Weights of a small mixture-of-experts language model, trained from scratch on English Wikipedia.
Training: a variant of SOAP for the experts, 389M tokens, 5301 steps.
Below are experts of layer 2 (counted from 0) of a mixture-of-experts language model. Rows are named router (the router's row for the expert) and show model dimensions 0-95. Each number is 200 + 20 x the weight over its row's rms, rounded and kept within 0 to 999.
After each expert's rows: a language model's description of what the expert responds to. This comes from a sample of Wikipedia text that the model never trained on.

# expert 9
router,164,181,182,189,176,219,205,220,202,184,177,208,197,169,199,248,208,195,227,159,203,250,224,200,221,208,240,189,238,197,198,229,194,214,217,211,185,207,186,222,183,215,226,187,227,189,205,217,220,196,199,218,199,208,190,186,195,192,216,213,221,228,180,219,179,215,185,217,166,187,221,216,188,197,195,175,166,212,198,212,179,232,199,173,185,211,195,214,244,193,187,168,186,186,219,213
It responds to: Pieces of Indian, Pakistani and other South Asian names, mostly the opening capital or following piece, such as Gand-h-i, Raj, Khan, Bh.

# expert 20
router,201,157,155,212,194,225,192,234,213,174,195,225,179,166,217,217,221,192,202,219,180,202,184,218,176,201,216,243,208,180,202,203,239,182,218,204,201,221,202,192,176,199,230,232,189,197,192,195,187,210,207,230,205,186,192,167,194,182,191,192,239,200,180,232,196,210,165,211,180,183,197,207,187,187,179,190,202,233,208,211,193,199,164,178,158,199,194,175,198,213,219,196,187,175,189,199
It responds to: Structural words in infoboxes, lists and headings, such as coordinate symbols, "Born:", "See also==", "Interactive map of", "album by".

# expert 30
router,175,189,175,170,211,196,179,207,198,173,159,203,174,186,190,212,233,219,216,183,178,212,213,235,186,231,218,222,217,202,189,235,217,188,210,216,214,214,215,200,188,205,219,225,230,178,144,205,203,214,185,215,188,224,157,174,195,201,156,204,226,217,186,207,220,217,185,221,191,193,211,199,176,204,209,215,216,211,226,185,189,188,185,179,191,218,212,208,213,219,232,154,186,172,220,223
It responds to: Commas, often fused to a word piece, separating list items or clauses, such as ing,, es,, 1999,, plus including.

# expert 32
router,173,169,215,175,184,211,156,203,207,187,184,223,183,190,186,226,210,203,213,200,195,220,183,224,160,227,204,197,212,209,178,220,217,221,237,223,212,224,199,216,189,183,201,227,231,176,199,209,209,210,174,230,192,215,200,211,178,176,197,196,227,195,183,250,205,215,196,202,178,196,223,199,166,217,192,189,211,199,230,213,198,196,147,174,191,223,248,203,202,198,195,188,173,173,242,238
It responds to: Ordinary content nouns and word stems after articles or possessives in prose, such as age, work, attention, success, number.

# expert 13
router,197,144,192,184,159,239,185,211,187,201,177,186,154,190,159,219,223,217,224,175,157,212,221,213,213,225,222,203,239,223,181,214,179,201,221,231,206,217,204,191,166,211,226,203,213,201,202,222,185,199,173,195,203,206,171,215,186,193,190,187,207,184,202,217,209,203,190,229,190,194,211,184,183,222,196,195,205,183,220,166,196,212,168,164,162,183,199,200,200,222,221,150,176,183,228,217
It responds to: Nouns for organizations, places and roles after the or a, such as University, government, President, company, journal, coach.

# expert 26
router,176,196,202,192,161,209,215,203,160,205,224,183,158,203,197,222,207,192,205,175,207,215,192,222,191,228,220,214,244,214,208,208,207,192,228,209,228,187,217,196,193,210,220,214,186,182,182,176,158,169,192,210,184,232,175,156,168,198,203,204,215,207,186,217,218,215,169,218,176,201,215,186,202,201,184,200,214,193,244,163,169,193,181,165,175,218,213,198,224,214,205,191,196,177,207,212
It responds to: Adjectives after a/the such as small, black, large, white, and opening pieces of longer words, like bl-uish, trans-cendent.

# expert 16
router,183,152,186,161,183,239,189,218,150,197,199,203,187,191,174,232,205,210,202,197,179,203,217,198,224,215,213,209,224,218,199,219,215,212,222,226,236,213,214,200,190,227,215,203,209,178,185,213,189,192,185,216,177,223,164,194,190,207,194,185,231,185,218,220,204,211,191,208,207,172,231,188,178,224,171,201,205,207,214,191,195,222,173,175,196,215,220,202,217,201,218,173,181,195,226,181
It responds to: Suffix pieces completing nouns and adjectives, such as -ology, -ism, -ist, -ation, -ers, as in Marxist, painters, hygiene.

# expert 4
router,198,186,194,186,203,200,185,229,186,178,188,196,192,203,186,196,217,197,259,187,176,205,216,207,228,233,205,196,225,202,178,197,215,186,217,204,189,191,183,212,195,210,206,213,239,181,196,213,211,172,168,226,187,247,207,195,142,191,167,185,184,207,204,230,170,201,194,221,169,214,194,203,220,191,182,192,209,213,212,198,176,177,182,196,179,192,186,185,203,220,198,170,161,180,222,236
It responds to: Separators and linking words between names in credits, tables and citations, such as semicolons, by, with, alongside, ampersands and pipes.

# expert 3
router,178,189,208,203,206,216,167,195,184,185,196,226,169,194,186,226,217,158,229,177,188,204,204,202,193,233,204,206,219,203,180,241,191,203,226,219,215,199,184,194,207,223,217,207,213,204,183,214,192,158,194,209,178,207,179,162,188,185,173,183,202,220,196,198,224,205,157,219,165,188,186,178,212,216,191,228,183,232,201,222,174,202,182,188,184,201,219,220,204,186,200,183,195,159,227,204
It responds to: Digits, letters and symbols inside codes, formulas and table numbers, such as LaTeX subscripts, CAS numbers (-0, -3) and ranges (–6).

# expert 18
router,168,192,180,228,191,202,203,214,196,168,215,189,194,206,205,221,223,172,255,170,177,214,189,203,192,174,185,216,207,176,193,216,206,234,206,192,199,191,178,201,173,190,214,223,234,176,183,213,197,203,219,216,196,211,179,182,174,165,169,190,201,200,188,211,177,219,178,230,181,194,201,167,203,235,216,196,216,182,234,193,180,208,203,189,165,191,218,197,218,228,206,160,182,194,219,226
It responds to: First capital letter or opening piece of proper names in lists and tables, e.g. M-iroshnychenko, Z-aimis, Rom-anyuta, Ov-ulidae.

# expert 1
router,181,152,175,190,181,194,201,207,192,203,198,192,165,199,217,215,207,205,237,179,186,198,216,197,210,221,192,238,205,183,176,251,192,227,231,250,192,224,212,216,172,207,201,230,190,163,190,188,187,219,172,248,191,182,186,192,185,168,202,195,207,217,194,200,202,214,172,200,194,169,201,203,204,198,195,219,202,214,197,195,194,202,162,187,163,226,241,189,226,219,230,187,189,178,207,197
It responds to: Country names, codes and nationality adjectives, mostly in sports result tables and lists, such as USA, Canada, French, Australia.

# expert 34
router,178,162,219,186,200,252,207,206,206,195,186,187,197,196,167,219,192,198,197,192,180,220,193,181,217,211,206,210,211,203,207,216,220,193,249,243,214,215,197,214,200,203,196,222,228,174,188,225,222,169,159,212,177,205,182,190,190,167,170,219,196,209,204,210,236,232,193,206,179,199,210,200,165,220,185,187,191,210,234,179,194,194,206,160,187,199,207,202,231,223,212,190,164,176,200,227
It responds to: Past participles and verbs after was, to, or a subject, such as used, known, established, asserted, killing, found.

# expert 14
router,175,193,219,221,197,230,189,206,195,177,199,207,186,198,197,219,215,189,226,183,206,208,191,196,182,190,198,220,213,220,214,227,225,228,203,203,218,196,193,197,201,194,194,221,232,174,228,190,200,186,179,203,170,217,204,184,177,199,197,174,237,231,183,234,173,243,180,234,192,158,226,206,176,224,186,228,159,197,195,204,214,170,183,169,195,213,221,212,220,207,224,175,200,191,242,199
It responds to: Dashes opening infobox fields, table pipes, section equals signs, taxonomy labels (Class:, Phylum:), and coordinate symbols like ′ and °.

# expert 36
router,186,176,195,195,188,205,181,207,159,188,187,220,191,183,196,207,218,168,209,184,155,210,210,217,189,194,210,211,202,198,177,224,202,207,248,239,226,201,186,223,219,207,187,200,212,199,158,181,198,201,182,233,196,218,151,202,189,183,157,201,238,182,226,186,220,187,188,217,185,181,204,170,173,205,185,230,205,160,206,180,194,208,190,168,154,198,210,227,225,234,212,195,196,194,225,180
It responds to: Conjunctions, relative words and pronouns starting clauses, such as and, that, which, he, before, plus paragraph breaks in running prose.

# expert 10
router,206,192,195,206,218,228,189,180,197,204,193,235,170,184,204,224,198,182,236,173,191,217,212,214,210,238,204,219,211,198,195,186,186,224,234,228,203,231,195,247,178,217,238,228,191,217,179,183,171,203,190,221,171,211,191,184,192,163,182,188,211,177,178,193,210,232,181,222,180,189,218,188,182,236,171,211,178,186,216,184,198,211,194,208,176,202,223,196,214,206,215,181,183,178,213,240
It responds to: Second word pieces of names after a capital initial (C-am, C-ind, Wass-am-u) and sports words like Cup, match, win, home.

# expert 37
router,191,170,195,186,143,228,175,202,199,195,208,201,174,189,178,207,203,194,233,195,218,229,201,208,177,194,178,217,219,203,196,244,203,218,203,211,206,195,202,211,198,222,229,245,258,190,201,208,210,187,184,235,190,186,153,168,179,189,215,189,228,201,190,195,200,201,158,223,145,205,194,222,180,198,187,219,202,180,228,194,200,193,195,181,172,198,224,203,193,211,222,173,188,200,243,215
It responds to: Bare spaces in table cells, pieces inside math notation and odd words, and sentence-opening As, At, By, For.

# expert 23
router,209,144,198,229,154,225,181,236,169,191,199,223,179,185,185,221,232,196,222,206,185,208,191,223,180,187,187,217,208,217,186,225,206,176,197,228,218,226,195,226,176,227,236,216,203,183,166,201,177,198,174,222,195,220,185,151,161,179,169,184,207,236,201,226,217,197,156,212,156,177,215,219,227,216,183,207,217,201,229,193,210,189,179,189,167,194,225,216,225,202,214,164,169,184,207,196
It responds to: Nouns about places, roads and building projects, such as Route, km, site, construction, building, area, often after the or a.

# expert 35
router,179,202,190,200,186,217,214,230,191,182,212,212,195,206,176,239,202,180,231,177,158,200,206,230,225,215,194,229,194,203,197,213,199,199,206,217,207,238,202,211,214,202,192,224,211,193,199,203,180,184,191,209,167,240,189,177,174,181,180,198,216,224,206,197,200,217,194,246,189,177,212,188,195,212,202,197,224,208,195,179,180,194,175,144,186,178,195,199,223,197,213,169,152,179,229,224
It responds to: Given names like John, David, William and continuation pieces of surnames such as Carm-ichael, Cran-ston, Sol-off.

# expert 27
router,143,202,207,207,155,213,199,238,202,164,164,203,202,171,213,252,203,195,202,179,211,246,158,210,221,218,213,209,236,202,206,205,226,232,218,221,214,232,214,180,182,201,217,215,215,205,168,192,189,197,201,179,164,219,208,198,194,164,188,175,209,202,204,198,188,225,178,194,175,191,222,203,184,211,187,228,195,206,212,176,170,174,208,167,192,182,233,207,198,226,200,173,191,178,179,195
It responds to: Inner syllables of romanized Japanese or Chinese names like Y-uku-hashi, Mats-ui, plus the possessive pronouns his, her, my.

# expert 39
router,199,198,198,194,186,199,169,217,193,196,187,188,164,214,192,224,196,195,225,171,152,219,174,196,222,220,194,222,223,198,230,229,205,234,211,214,245,227,210,199,189,236,229,227,222,191,201,222,220,180,199,213,188,225,193,193,181,139,185,200,196,188,218,202,216,203,149,218,190,186,215,201,201,208,170,188,205,208,214,202,210,192,175,194,186,187,197,173,222,172,239,154,198,160,248,186
It responds to: Words in party and institution names such as Democratic, Supreme, National, Permanent, Independent, plus capital initials and Thai script bytes.

# expert 19
router,160,206,204,196,178,210,175,182,195,190,211,197,174,192,206,198,199,212,218,177,188,200,186,216,194,191,224,207,200,210,165,205,196,248,185,255,215,218,194,222,193,219,193,248,200,186,182,182,184,203,197,206,161,206,190,202,172,197,189,185,224,200,193,187,221,234,158,209,172,202,247,195,193,208,173,194,213,211,231,189,203,205,191,170,175,225,218,204,186,208,232,159,176,180,202,228
It responds to: Function words and sport terms in athlete biographies, such as debut as, signed in, football, League, touchdown, played.